Below are experts of layer 3 (counted from 0) of a mixture-of-experts language model. Rows are named gate (a neuron's input weights, with its number), up (a neuron's input weights, with its number), down (a neuron's output weights, with its number) and show model dimensions 0-95. Each number is 128 + 32 x the weight over its row's rms, rounded and kept within 0 to 255. Numbers have three digits each.
Before each expert's rows: "comes before" lists some tokens at least twice as common just after its tokens as in all text. This comes from a sample of Wikipedia text that the model never trained on. Tokens count by the router's weight.

# expert 48
comes before: "|", "-", "\n", "The", "==", "==="
gate0:177123138139144135127127156115086120151166147237095125102166131031167126192150178179092122125126150117144145112116130160060164110076169099167100114113143104129100155117114131135123137113048117109140159130073150161103147141159159178156162139142114099059120169086110144168144145130142100123
up0:150139135104204105069106177159136135137181148145111167086155082142152125117158164137183105113118122074128140145122103122107118173163143066196073125093096123144109117224138103138150124120111137112172116148118105119155133070096125101182176121129172177101142079119110118105108148126109074201
down0:149173115128141197087110167120132096137091083144120116067125133100162137050093151086149168120137136127114140170095159113089112148123082120090083179226094175141158111161145094177153142089167082125096095132125120127186156095110135161093119170162162122193113118132152134135139122174126111175
gate1:117099072113145089108149092089134140139100119166139156137162179199057146086074167126161088128119085082146123130126181122118146125141115153086135113194142147106136183078158144141150121160119178113124143172142152071142114179149101136163115134143119080138075093101141152141216117114166101190
up1:167159061146110189067084103070169120117118069180125143155165152105099088114075099141186137125136101145093114115123151126122120133074177071103162124181140155114071086181171151140109108136126146194109131152132074179124132109142135197111143160094151111120065130111154151147107115127126133151
down1:148196220100118107160115147160097129135138134052111108133129140131143128119186096149113175142128158159113084143132098092187165126128088134160123077099123094159137139064070130125110136073119065138100112075100178144058160145073119156063138139081131120131142131146130119103117175118141151085
gate2:150134117181126172095190126132094162156048104101114149126124176126092171092093112201173147128146105129148159135107179173120118066079165105171116091137130098116153144162117136127185117112130112126157166182093089115141128114138190093172109048147165124092148097086130159116107128162129158082
up2:136083159068092086158101124127067077117158162125125071140154119116191067114141117132166160139102192177157115147115148154099106156152123134111169098177135121102088162135147090116130085106070070107086124128112148151127199188208133102129140134166106106115115143119154140147169062139158120148
down2:129203143120160136142164147139201107107097168138101146130106097146089178177116111199093093113063093121124118156117113113106154127106134197144153137115087112161197101168130152192190132150178157139155143097113065101097098102114129156156139146074135121138122108116124088147153186117115196129

# expert 87
comes before: "A", "S", "C", "R", "N", " |"
gate0:088157127152134132133093168108139128227131053168135126145137186112095154156138102103102188097093127095116096138114165098151115107139073083098144097110215121113117083162148131043115087147149132160164127140135081148114109139126145120122150176133123107094134122204156174105168178128139161143
up0:062164104206137164195097102042159141101120158124126063109121094079138154109085123111173106134093109112148141129192119102112135087115170101115121177157062122142140148094127116196083133116136169100124163149125163151128127154108114116097093094120097125136168123055126083096141081119149102142
down0:133131157122129105101159110187094085151146190140147168157110122127140239149148158165164139128105195168125132140091126157135107096104104188148120144118095157124135164080130150112122075109113101140090119145180126141122151072143136089175138128174174101176098118172115195112126205126152135079
gate1:166180148123163135179132091155165183149115149075133149131076112176107114086105097075150130134161054141139174174104147057130096074124095098160117144113116120148119131119163122155182074178115170079128067085120135155132157120114126171111167102188113145109130068117105160170087121151151134127
up1:103149140098103132120145124058108129144080137162106121070194101117116118130146112144156103162172139120086088146085158158155170152117160083159169125177225136096168177114109114114185127104140094190138095090113086149094161099147135141097161155129117118171139138113105138076114172151204122082
down1:200153161132150160097166114184126137113141173065149114139116152118174053138135100149134150135056103091098131115136147152133126112085212129128146108143132110088077145126154160110102056116144073149147130132138153180092134115086090121176057158104098123165127151189177122124106135168089110110
gate2:164167135126211110167170124144089143094104110036134128122157153147114107128163152146160126096129164161115093145175103093120087095159068145171140108133109159136101144156150137123129159081181093107187095155138155140153061021104145068113140071145122152116140135143102141156129130090143120113
up2:152087138115085202166097160126129191152122117164131170174062124092064176101154144136060137147122096085106074125128140165140151098095099124094101124144099088112150125169081085128153128118143205124050095140136110159145146148175115136147180150101126122153099154138139066147118139185136115132
down2:112130122151175154110153141112118118172173143081141084072180140134161104152128110155094189118124143130141133124130175029101137141144110141151129112100095134110107123096140108134110101096166069170111098059144123084139198147130147090107113113164100116084125099084089186081123097105120210186

# expert 14
comes before: " the", " a", " his", " M", " P", " S"
gate0:140160134100098108151118126174111087124079174140157117176140159114074088190112070128101161090110109151133125134113087161118132126124132121171161110151111082076188152158132154092089164103093094159097080099151103148088092142149145163154100164167087097130099176107060138169080165068138100074
up0:132089119085120121150095117080116119149192116141189094160118122127181148157145163099123159172150099124129121123103089116148176100102074125141101121171128169104174105152120100129076089076178187110175173112167158110059116136144088073125125127128113156172077201104116079074125159139174127125
down0:102084055152118113158107136119115123169138094171121095145100178141142106104083095197165157082148072157119111166149109112083137062068108099165127151110143137136145217159105092161142136128152166119137148104162159121133144092109117133059108114176127140172162136162158134165103083058141164109
gate1:074107137107170152150144155104108100154063132135118140177162144111131154154170093143122083134128134075116159119114122116120115168058130102175126114136146168109173145183113149113131159122048143148156158149164123083114141121139102066088193112094202104100148101123074180126149061099117145195
up1:116141150173159159107082156140080125089134161129179144119139075091071075118164067135156098172129093089117125130132051137106122103128066128145087108109140187150120049134121211109120126163110087112139160144146119134079103118110106152086128102097151135131136172082114139169132119078177081164
down1:127086121117059103115165119106147132115118100097139106141165128148138110131122121112060106121125172161132084105057179156147154143122082090113125156136097108090135160097131113136160151159175117125084122157117127092053105164185096162180155127060075126119068150088185099104118122099048087107
gate2:108158099144094107083159173159195127102148172115120147074148105170108078128122131153190126131108126188089109100094119137196148083123150168115082126135161128121098160127130194181122139110204118101141113160092120135167113028077159129130066155111121121160116155135118134108108152144174100105
up2:101122160120105149111090132104124202111230146136064149133193207087122117162088149105135119119130171079142159120160088117082108153144134122141146152127101131090094134129117126095118140125108172190147123117187080084136148148161072143124099133129174190082123142126178116088089146086125147099
down2:109112127163100140092157175150135118079165127049128067109138063131148116081098120157163103127147096191110112099121106129174147110165161124121153128069157063138134102146120106156139127136197146136150142101115122135142111098085147131148065194101113081099148208102142119181163132151156076078

# expert 80
comes before: " to", " by", " in", " the", " a", " on"
gate0:137132079185110136111092097132162172156163103149092109050115127122059135147133131127119158168107111141117117123138061142150051093137172168122175146073068161118136118148053131175085142187099142123163082128099142147133043109169128138126142077182136138158172154142134147110122145128134130148
up0:145151174119120090157104117170108115141153081091153202087125101158178139134127138097056166096126198128151090130156105134112153073137084098109119151149147140121146113084055198113138112135113125096144095170113169071097131157153164107100164148080134149058175156112130101095089124150183115113
down0:140160154125128171098141107135120070128132123177142116161143170140096124098071111132168113117135136112116137081125136178112098145060097131113138145112148097145171120166105145122088164191105113128161170215125164120110109054083101111135092129098134096167099153108099075068120099198044120168
gate1:094125092114128130123101141139220098096113184133121164184107124126148081179152182157115097158078084138130142130133162210157142149089095147161108120105178114102164106165084143107109117145076126092117141157164120112089127118120101169101124135049201137149133118153090180160189116147115099109
up1:090118124086152087118154122139114111143113108134144164124203162129118180123122100149132147083114164162124190121110065131081131113057133148117085106123164103057159153149142141096137088088123062144085116122084144088156168126075149158148197092140196112106138139203135131119081173151157123130
down1:085073134161156088123138106170105115135135075140112089163137160147095074144125164125113120149143114137158101127114103135136086126141162096046123177089167126144144080151155150159119157170172154149157115093169166161052202150086092100151086100113169149107174144122135124146084149113118190201
gate2:115110092168161144156189113122196137081122117159116137153124171134146160139167086139075114128155159155162060171138136083153116101140104108121065111071071123109163116129109154136080154088133141153117194111156125066084162152138053101128110138110109184113131104166156091185170091090125119137
up2:105136137136147118118121136161110108138144151197094143174158110098114208152111115132147129168076117149112169062126080140121161091122146150172112106179118130099127167173157142166194103198110120145142148105161201131172063107162173097150150091115161131122170109126134126102170105034126115119
down2:157120154162105171108103162137177166070102117061068081105148090187123146128078102115133132104122154070135082084049103113147140131103170102067164127140147125194155141122128133113127164147120120141157084102098162116121112195161093102091147186161093067098145112159146112133084126144159133119

# expert 99
comes before: ",", ".", " of", " and", ":", " in"
gate0:131167112171134121189186133093158155097125153125146105154099136110077179158142097118127037146158119146132122118131143086097166149124104128134141117128163164089130145125115170152138141186152092069133118218160150152142160165171105084127117127097212142104114092115155193110047104150126132154
up0:081119093155116154080112162120108089140164082179112085181179160102087130156093109127062098143148138127117153133165143108141137133163111141035144086134091146105133118095156108153094173075173142105167114153182071178073096122193105099078151133125114134137130160097120164178111104107110104099
down0:072125111186143145156076136101147149157140063103135127095160159186099120095191131173105075091136160115105171138121143101170204152149116112137168187136111058156132127178085156177076145141067129150124165112138078135143068130085161103104179132131132101114108114133145164157125144104160147124
gate1:116082099140087117121143167133087174180124138131122124126064081151099163196142114119091153093079146165147165139196091171114124160165139146186134108122159057097149094136094134167116146148166098131174126170130121141107115129138114149101158119168141115085185182154101158158114225169120122150
up1:107139129105168123125123102080129153184099093143128094113177165135132083137139114143181104153211088138120185177109099194115102182133147172133074092127094115127158121173097148104122132098086174096105117086134143164129169121063128096107194125141117153101069135132193135110096187088129152144
down1:099160117134102150136119082074148134166108144130120103168161165182126115103147091101144151079157186074110083104169139105160137192133082116118173150167140118111126127148151150139118083155168112163049145110136147176123137094086106175135134132141062150199130114110092133139075041101131164087
gate2:120112109124051168110129138139187163103152058175137135204119163109124179101114121198164151139126156177150090130112146098105150180118149132090102115087090129129084143101175120077116120084159140131139080099092102117157112088110127090142122131134225087171146082128120142101145108119169111086
up2:132134169172127080165110099125175134132175175121104141120150080166124047131106104035084092046173118118109151072149104175177137134145088088100078144202120128113063134172135118162153151149105117133151132141151137131135158161106151115124111170145112131133141185151132095124115117125079084138
down2:144140180090127191140133128123149141132120125078101140171133139134185064097139135144117080049071070163117204118147147120136084121148124158124171101113121131165142155167138103137142168094202181039153122122157092133121143130072098174130143129160068123170092134131090093102145111125150132124

# expert 22
comes before: " in", ",", " of", ".", "ely", " to"
gate0:113183113126105111112169088095173129141126098076119076111147174165173123153090135079138102128089114176158172155126156143126120155133166124144105125091120135137122161105161073093215137116134190095170173127119111130130130143108102193130099102106111163106122176139196104120038154142114062100
up0:131113122127129145170082118128145176144139137124126126117117137079132134105108150092119110187169165195119176086105089130122153050108072187118108125120119161124148102139129093141084108155162174167104071142150074126158186116122181134176137111061173181142146147183136207135118172100119166123
down0:082125077168112158133129187118178097124162180100094149117105110202097107147112123174117168092137098151176117175183080114099092123125134149129131131147125117124045105107083071138193120128087085096168116114077146101086110102122141162161139147091146092110152132110168121051152138084098141140
gate1:101160083126163152130124111165138134116117145171101163116099099131166108167130082117081120112102115174121066129144135142117145160134161134186174212128154154095093117073165086148165138175140109112089113155081091115094185121161077139168095124097131097160126170121081219074105117157165138099
up1:050103112180174091121105113082159099056162063162082128130129136111200044100103124136081116160108165125064115134149167113122084143116106137130095137145170105080156095140124138089112116117099099110140142082108137208133136167122102144054093170114112114126121142115106169114145123132144136167
down1:158157156097129125163120116188118154167161165082141104066038086115157171182140144074151133091093100168140130116090131106095157164132177110110122104171126114143162150128110156093164128125106136110148127081103135058142151153147095142189171119109101145127120134149132127160140126093158051218
gate2:141142166124082093125150123151217214117114155111096162098132136085153135094096137155095108133110130164133144134071174158189128101147104159181132144154119124087127118146124129092175107063122155177092139149129147122156143105132054175136112082152060171150118125127124109194107105094070092110
up2:092159122093132185117180115123192128128076145106103105126125171107124170110096180158057135144153118133113158166153154117163123137102192087122124169133047084169114133120125135140197133095088163168155147163149170088143125122207108165071093132078094127095136131111108074162159111119136149119
down2:126105110127104154071116087094152131101137159120095116133134062082161187155132089134129138143179154198113122089108184168167129214113138155123111120127121085134098193113117082093133118143111091177163136123165144131181128136111127110173116225127111138093091118126095190112096142120150131191

# expert 27
comes before: " a", " been", " not", " also", " an", " the"
gate0:095120101065144125151134107154182181133162096138191149128099149139061125135140158106153169194118123182112116125126146101156152138120151063130067104171094157128166144195188166086112090163163131184122073134135111071107111126101101143154117122099125125134099140067157113071078097152130140099
up0:158094161123145101105153148069088095170048144121106072166133088130175127136115175053134131144106108213118166121111178094157126141141194102117138099113105144124089096085099102089089128142128098071125086171140188168120174137130109162097143113056114117128143125139147163127150089111126101104
down0:078161153151118183141128115173135162120177146186166116139098159137141097101085129116080168139100155123097086151130150144097209116122141108090057146162100153176187135127218141157163149145182151150169090174105176101118132138121105193174090114162123121166141112078129132106108107145111135134
gate1:122154140105175107147058071113166110119125108081102116150131058132159122180176141136172143146126110145192111114170086166108123127171191145160078127132104152115167156141106200149101103161163168137049167111102084048105128127121137092127060138106111137116114150096135134107104146100163108116
up1:112153148165091177104154112137110109158121121178040129106100178161165149110106121049139128157096164143138076131159184190172176112154124159139176149134116157137145159102091101074170146129158125156149120110139098167119146105143198180098150126112144156157138153103133130135085099167066061126
down1:140158134111112158147130141136113127129137126152065148073144084134101132089122120118114096201138152201190109064172167180120118088160132146154061163120082174171144087099141091107200144152203134109165079121112121118118119083091136143177090161141121135095120130114124154084136083163111095097
gate2:058125139130142134141178121139165019112127148186123160144143156112126096095112123107141132128151134127119101166096065134083168086118156099070125100157089114093116171086161144140108111131140154094154097127093139161140135108148117082108159104074149082053130134103202147184062096122133153146
up2:143119085192096076160140137139114174096154164243137184167109140123166175116094086153116167124130110170146130133122089111146121146111092151083138051101096138149088135161130161194058102155090146150167158133126147118131130130101126124111114108099120095101112185133114129126133161120118102213
down2:142110083110128090120102104095170144124086037094137086138147143182156156155131130094084128134115104118162116162191172115137152156133166154134129086152137097153147126092206097191181100096195101103113095170102128123151141076153159139114119123174053138173129087133153171124144129174109088124

# expert 36
comes before: " the", " a", " his", ":", "ces", " in"
gate0:103110157192173102138126135094152092108124114172088094084171091169193157153110072124138120053149111162100158114147127119090105157182136168146143099120168118095109128023178128110095103100141163129161111155130121164144120129119118170185135132068080122112169080155139134107090162159163122135
up0:144193116099137083163143120144123204110114131081189154123129167118138144086097145124072108164113131127097126164081133186149151111124174123096128167093188181143160152195146111080137143171143142140115100110193186148067117169110175150176111161167126176127137151114131090130151145118101173097
down0:145149133156133119084152136107125125070121151135093091076120097159170091125123123166179096085088126127130148138176099118155109184125164119148144151100136115126128088157154146094100092123122126145062169064136058164183116124082127149140158131114099102109152101196096212132153191107189190112
gate1:144158135072092146173138160071148121138146141107124118169171209110143134113133141130086129119099079096130140181139180150116086152139134133109166112138107103116134154137170155175131195090138164176117147165138137154084033125116130126126155144214139167166184092126121177102175074129108124090
up1:107214162102139138144132140072195157114080124151070176095153182153130096132125140064040169063150092103171140126126115086124093102105116143117078144109167112193101184142127120126152109125095134127103111093101099148131112149125123189090143127158110147123123124135121164079154154142087072122
down1:122134130123116148118141125086142115071119151162116165103132134151101162120139153096180160083209104119157178170129098148115146114154106136111123125131142151092100141090072087113166131161085069206174093097104161156132206138136121134119146095144099062116187145190149082096166148123148060144
gate2:097157176139115136064115138121162128173145098139108198106152107115203167097115102169139134134142106126092189158172198089107108109082148139129140147152104167121137137151114128120169150195109156139142153122103082174084137072092113089162204150146059139160093087149134091134150142082098141125
up2:167135155165118084095148116084111146070112186108167132105128107099096150135124107086134119147072076152142142107105099128155155096088109112095142126116135042098164143160108194127159136135085167110109080142144067116173096172160145128123101102130087145116147141096072159201085123078201104143
down2:116111137173099163101080125152169101170137109146127174102136061124125166083130151135108097140161148133157161141173107112095089163142095146140086143186068205163054154170184113104106099161097109094128131112150094153064118045137127137180170173175130110153122138146107127093131118117089132121

# expert 106
comes before: "A", "S", "C", " |", ")", "L"
gate0:113092139125101132112149133118158169211138118060075126150107132170146141151143103162102165087077115119123154180127136092160148156112161180108227166112146127102175188152038142139175090137118171105160160132122095142117091128112142156131140175171141088109122129155129175159164153165124114097
up0:088124147135118132149126112128181134167113106083136124138129122163150127135137184168106179084155115112157147111106111101138126223126168133127180159067156134054110125104062132153171160095188143124126149085145081136099117093136171177104089166151166096134124097146126135082173114193122184069
down0:149123081163114139121112151135046118093135092103143099087140158155146069111164091111168117229119099104124155103123109182145119092142103075091083101119153138105113100126154104154100138131098122131094126145116139162080086135147157089143145143051152170174149115107149063076182088136129062124
gate1:153094153136060141155134122121127181140178119166097144117137072145099080141151139144116149104136106132147134126167128203152176108132134165098165101119101155107155131104074150087222107103100183124141205112114138109142129193137093092160111110179076100137130151130135151134093185123097133209
up1:141154172080162169094102133107156186160203144074100189135094115143115124073076122114120146111151130119180115131083101160143104073174157143134159104128098081155159077112122095086152149137092159146130104128097099174180173149191145152157106157179147130133154124111192108133118181115109170157
down1:138122154175086167108108195142098089122096149074107127157118140166121097109114089151099097148151179163103111133103126143151148173150150133122181089110108141079103206188141116150118116166094128080142102120158150146111131153166107129147149098103181047147060111151142086124198054101132145112
gate2:070151038097115143130151172137102091167128085089108149160110119121119067154137058096155123099110108076094117155128104090143130146137129149172083107146148109125124107161122149034161095111108107050161132155140132145124112114163170130145079122125124128091114099143170154071203154139145170165
up2:098153156169163162151097108082093179145103087144114139135166166195142122107130109178105109145089132167128174071119108127117114119153111134120140129082152159154111078068145099144128136165125233159139075091148118133176087085144143131163137149084193185103136123138176109151090124148072092133
down2:132071071118096164064138141134167128130115148085135157179124158097113058176164140124160240101128092141119138174094129138116097157103172143153134142122122136116141132097106086159221158120145133146180111179111142155127117155096170170116128140131133151096208145093124104152142106143151161093

# expert 54
comes before: "\n", " The", " In", " He", " It", " She"
gate0:095166199112103101128121161110159186123142094128151196145143109118170149158113109156167131158084102111101130097121101139083102156160175092131154116161175177129170099115061075117149151151089197186181179141185122140141150123071156115162097132171102135126140103111119132142160146079122151071
up0:165149141139121103147134150113112178158126197121122154145068086134114162112102152119124115211159057142134156108119087069097159133195093160096108159089193115098084094177142145132104143112109074140095116178102144168100133183121151089099114161079154099121112166143148119110185097080138156119
down0:161169140083097122146110149066183145160125136169172193113096121184129074156115134146109113069142180101119140155102071091113151087175135141135129120111081111162080086142135115178134121089148214145145108108106105136113136082167079135144108134145147142039115146148134113112145053105116156143
gate1:146115111121101110128140086107133156190173141168058104140139107158108120139108141081161103157130100168090217117135137111135119112094141093132115137128059137119112159116118119092104140123209089069100160141160165162075136162169153103158167114157094187100137091131188072150086091122143111185
up1:112151113125183124081180159144170118149206141127082118132156161181122140199153114073137102126109094066095189098110134177141121160110109099091119140116113119142122103113171082117132100078171140095102130090116148183103132137128135158121097093101151174101134136130171042073077114143092115173
down1:106084110153187120103136119166165100136173077143185191146155157162121181137113180118111124193092128117115114106142097153123145162048100196146119085152133104133086111093110134090148160134068097161144085170074138166123131160112076112138099130092119150160122040073120116136127110145112129138
gate2:144124123133140131128089073097094130152106148138073096095135112113162102105142101152129126150137176098183196135067099151114192190127055155118175084101109163116091126208148172158107096099156090083068136160127080084126152157174125106120069140125123137111157147121142119093161109145182104130
up2:114180130096121170144189158176162086114153076125138190139121145128119105165151108144146065008135079115115120111088092117132165142153156112118090143126111123152098096106145085100155129137164097102144143115098166117117119104130109122186155186151082070112157163094122053132096124140072144123
down2:092161126160186160126176113119090117162122090108098064086136107104124128139109127158076128113098132122102158157129125203074127144150078124069068143149164185115147075145059131145140123189125148149135128148130142112133155071171160107129110097138122154114163148138063065161161125130163114051

# expert 7
comes before: " in", " to", " of", " by", " the", " on"
gate0:133128114169108123110091191155141173184126108102096150161176166118087178170148124129103128106127151139095151091217171130091128130118142124116115136106168137098164138141090115153113065142098140188101089133165097160208116168122100152132095145140066177090120055127117185108118136132181102155
up0:177174160157086190140124127145176132140148109151140113067122130135147102151174123148128045149192144159134069139096072113150146173169104155083104081080138150079143120130085175158096159119085167103161115122139118144105132134160066094127184128108114135175194125137134136125083152141088097088
down0:116112111123094162106060107155124132178169184127126088144126134107164157107113204112125188134166177134096121149159171107125184143097117178110076135189111108168213145114145123123154099133148094057121152130140153116164144128124184140142096105175077128085111169152133090076173133093135154143
gate1:129161108145138098187087111159115152156104107138140128097126051121066070101144115128159120075155146121093078103146153158113075152169129168087152142146092165116137131128164167123111105140211143118160096102116146104139076179150122088103134076075125164103094095095146083103106070124181191131
up1:165156147113142121155164119169139120105158111088199094122150149116092159182171095091093141093119127199108173115133123135119150090089154172114170188108070112128161135080130144124136116167134162147172112083187063079115112141132139138064111151046111092150099152084160099109119146181120125142
down1:112138150110074163066125098180140152149139117159146126188159138172183124112130098102143103103087152146172141090103154119088136089094094092118149132153137105140152141151099133094165199155155113108159101150128152146148128106120087191102109183174076122173176153173110130038130105185141076164
gate2:128202069138151143117158056147090182076146111126078164131173134137107120105104142148181111114139197108145120176154116094111158106132140115159087175081099192140099118149104122137164043177124139112123112131074142121117128163130100189154090170128099134143126176137162118143088183168131155144
up2:175141095144188109114100160062180126191089140117142135119096104161131143126155169034096209147123150139132170119170134155085095147139131106126094146115192143129107110139151131153139066114125115133104072114184100124152118103144195132154132137076187176100092129152122102131072123107144121164
down2:122061133107096131147103140104095153112092114127069113144116125135044160160181162157155079079175115158107090092161041154193149101160120160156134118178103131157110171141127065134158147174119126134122158114086117177094156177123150115111133180137095114095125159112166110096148150113174170114

# expert 76
comes before: "i", ",", "a", " (", "ia", "o"
gate0:124121108153138108107109114062122102122159078014104200151165114068126136125053100158092111165095107112096171145109137066139112114119143124061132129160095128122178093134167147116127145144132114089165116102129159168114080116120082104119144175119160151140145121168173145118138135111056083157
up0:138127131120123074101155110082103128161073141142156140110167147118126116173093148155087081154092138131146137156139114171214128155103195183147144127115127097172144118123065144148207096102098134143059083158102178124173168138116093097093113117091145144103173192126085097143108140167159165147
down0:124103124170121176138109172129141088181140089178112129122186129123128122126129195136125129133104131172124119106165139088137095123154044141111172164112184138151089171127133134140120111147155173137104110170106115142141171053112118111213154104157147104134132141117135053174081053130102108057
gate1:168159093132117108127130127131099130157101109078069085047099147097171140153130091123133159108095081103118103196094159085117178120155129160127101134095110097159171125133141119172086159105120130099111167111120126113105119179125106165063151073128118139037156138189209114109077120128127138095
up1:131129168107149089139130164087115116121113122124118094132124136244099112113160084114138109092117104108070164167126097144135102119115113165090122094144102110149140162111144153180133102100109170182089083073090167181130140198101132190123164143095098092198142125080146109201139136155131098148
down1:119117167153098113124061119139109142142074123134142144140155098139098150170048110112193154109175145152145094147131150137045130117170084070117151168186124104209136053131145086083157104135091111094130160111130087165147049144126127151101096128112181132128155149139130141150130099103126168154
gate2:094119180136079119150172082191183100133135125181093138118100067133138164085149152077115163132096101125111101131099124170139118163109068068095126105118145149076122073170082147150105169113082112143161119155172161143133123143169108146138113184085111164146080091112133121054166112160162111091
up2:085062143111089168141126121216146145093189102135162140151088150171145155105103168101161131099094140187082160111141083118132115058153175151123152059114123133148129136128153133118132129174109183128111131094161118183119163123100104110142098150147100142100163159100120135115148083093045064142
down2:131185096148090124096098124127120153169152140089090133170160214108137160110144169203149102157104193114175146125154125169112148133126123092152101121184079140103183148155116136125139137053099130068197091164164155113099118155119154154135116135102144095153135131139117133109207129137097195139

# expert 47
comes before: " a", " been", " not", " was", " also", " be"
gate0:114130124148079105148133169139103099085168129136108142124168114138177157157121150095098175099192071136111168136176136154115136155134093140150127116134119106190110094093104172147125137126102147185166062152162070086103154164151129119192131043067101107166091074133133148104133098171116120185
up0:131121119114135184161173201145130134124105120103054132101112145188117108140157129122150106120132088147158211101129153130093153087126138170044162110131129118113123138174120118129131160167104122117109085165092069175154122156132144118092136157133166120127092163181089114086119120226116118053
down0:139147133117183085156110142112149134129071146178169065119177082104042165100150121165143171144136154150109172127189081123119123116127155110122114139147108134171117127049150106138142082124140125206110134118221120084154101110159148085126106140121089123084098150122166152115119115063129146084
gate1:104148161128194191121030128136135125164183093121106141104175118122087104120089093132092148134127160174136111130120134157121176162131152072173132201102163105121121126131097152152092188058143123117128153150137090130162062168125098138103104136125106147146120151144078139065121123095193106173
up1:154087173127141142087148117052129080131126100131097164105164106147131144093121115111115120108141126104101101145093095098085130135105097156135072151034089135145167205155139144049184173153117145121106097145117087081118116113153131154094135060141098128101067068123144176150174103125120122096
down1:154123116148136133128156096106120156127081151113080132062101185107059102131181135185121126175090118170095096181128136137102061126191078132092131096176146136110132108049174117099119160175149173125157128144104087123104113117138134105174110168110135105112121087127125106136081083160151130045
gate2:138143091157129148110172157126115126135101069145118130174176164177149116146192084136113130065162117145070142101092139069117151117150171113104107188153151169144167132145141130141153130103177143147110173055073078133191094179143101134148131145114166104057104126155146135097115111155189158163
up2:138123129165174065148063196123088172098107077115165105100135086123144098126105109112094068133184118100095131158164123157125170123178124144080130053103176113132185154134155116121125062092144068148118110077089153086111129183114108137097157120109173149128116105117124099122087097170165135152
down2:135114094102128183110140177127063175139071077133156057126153111162107094121166069102109106098160140100169074074136147124127131165173131119139142101120214060093102119154121143172089131130110091081139070118131108119070134139091119113164167123188149145120147178116123117101105100163113148100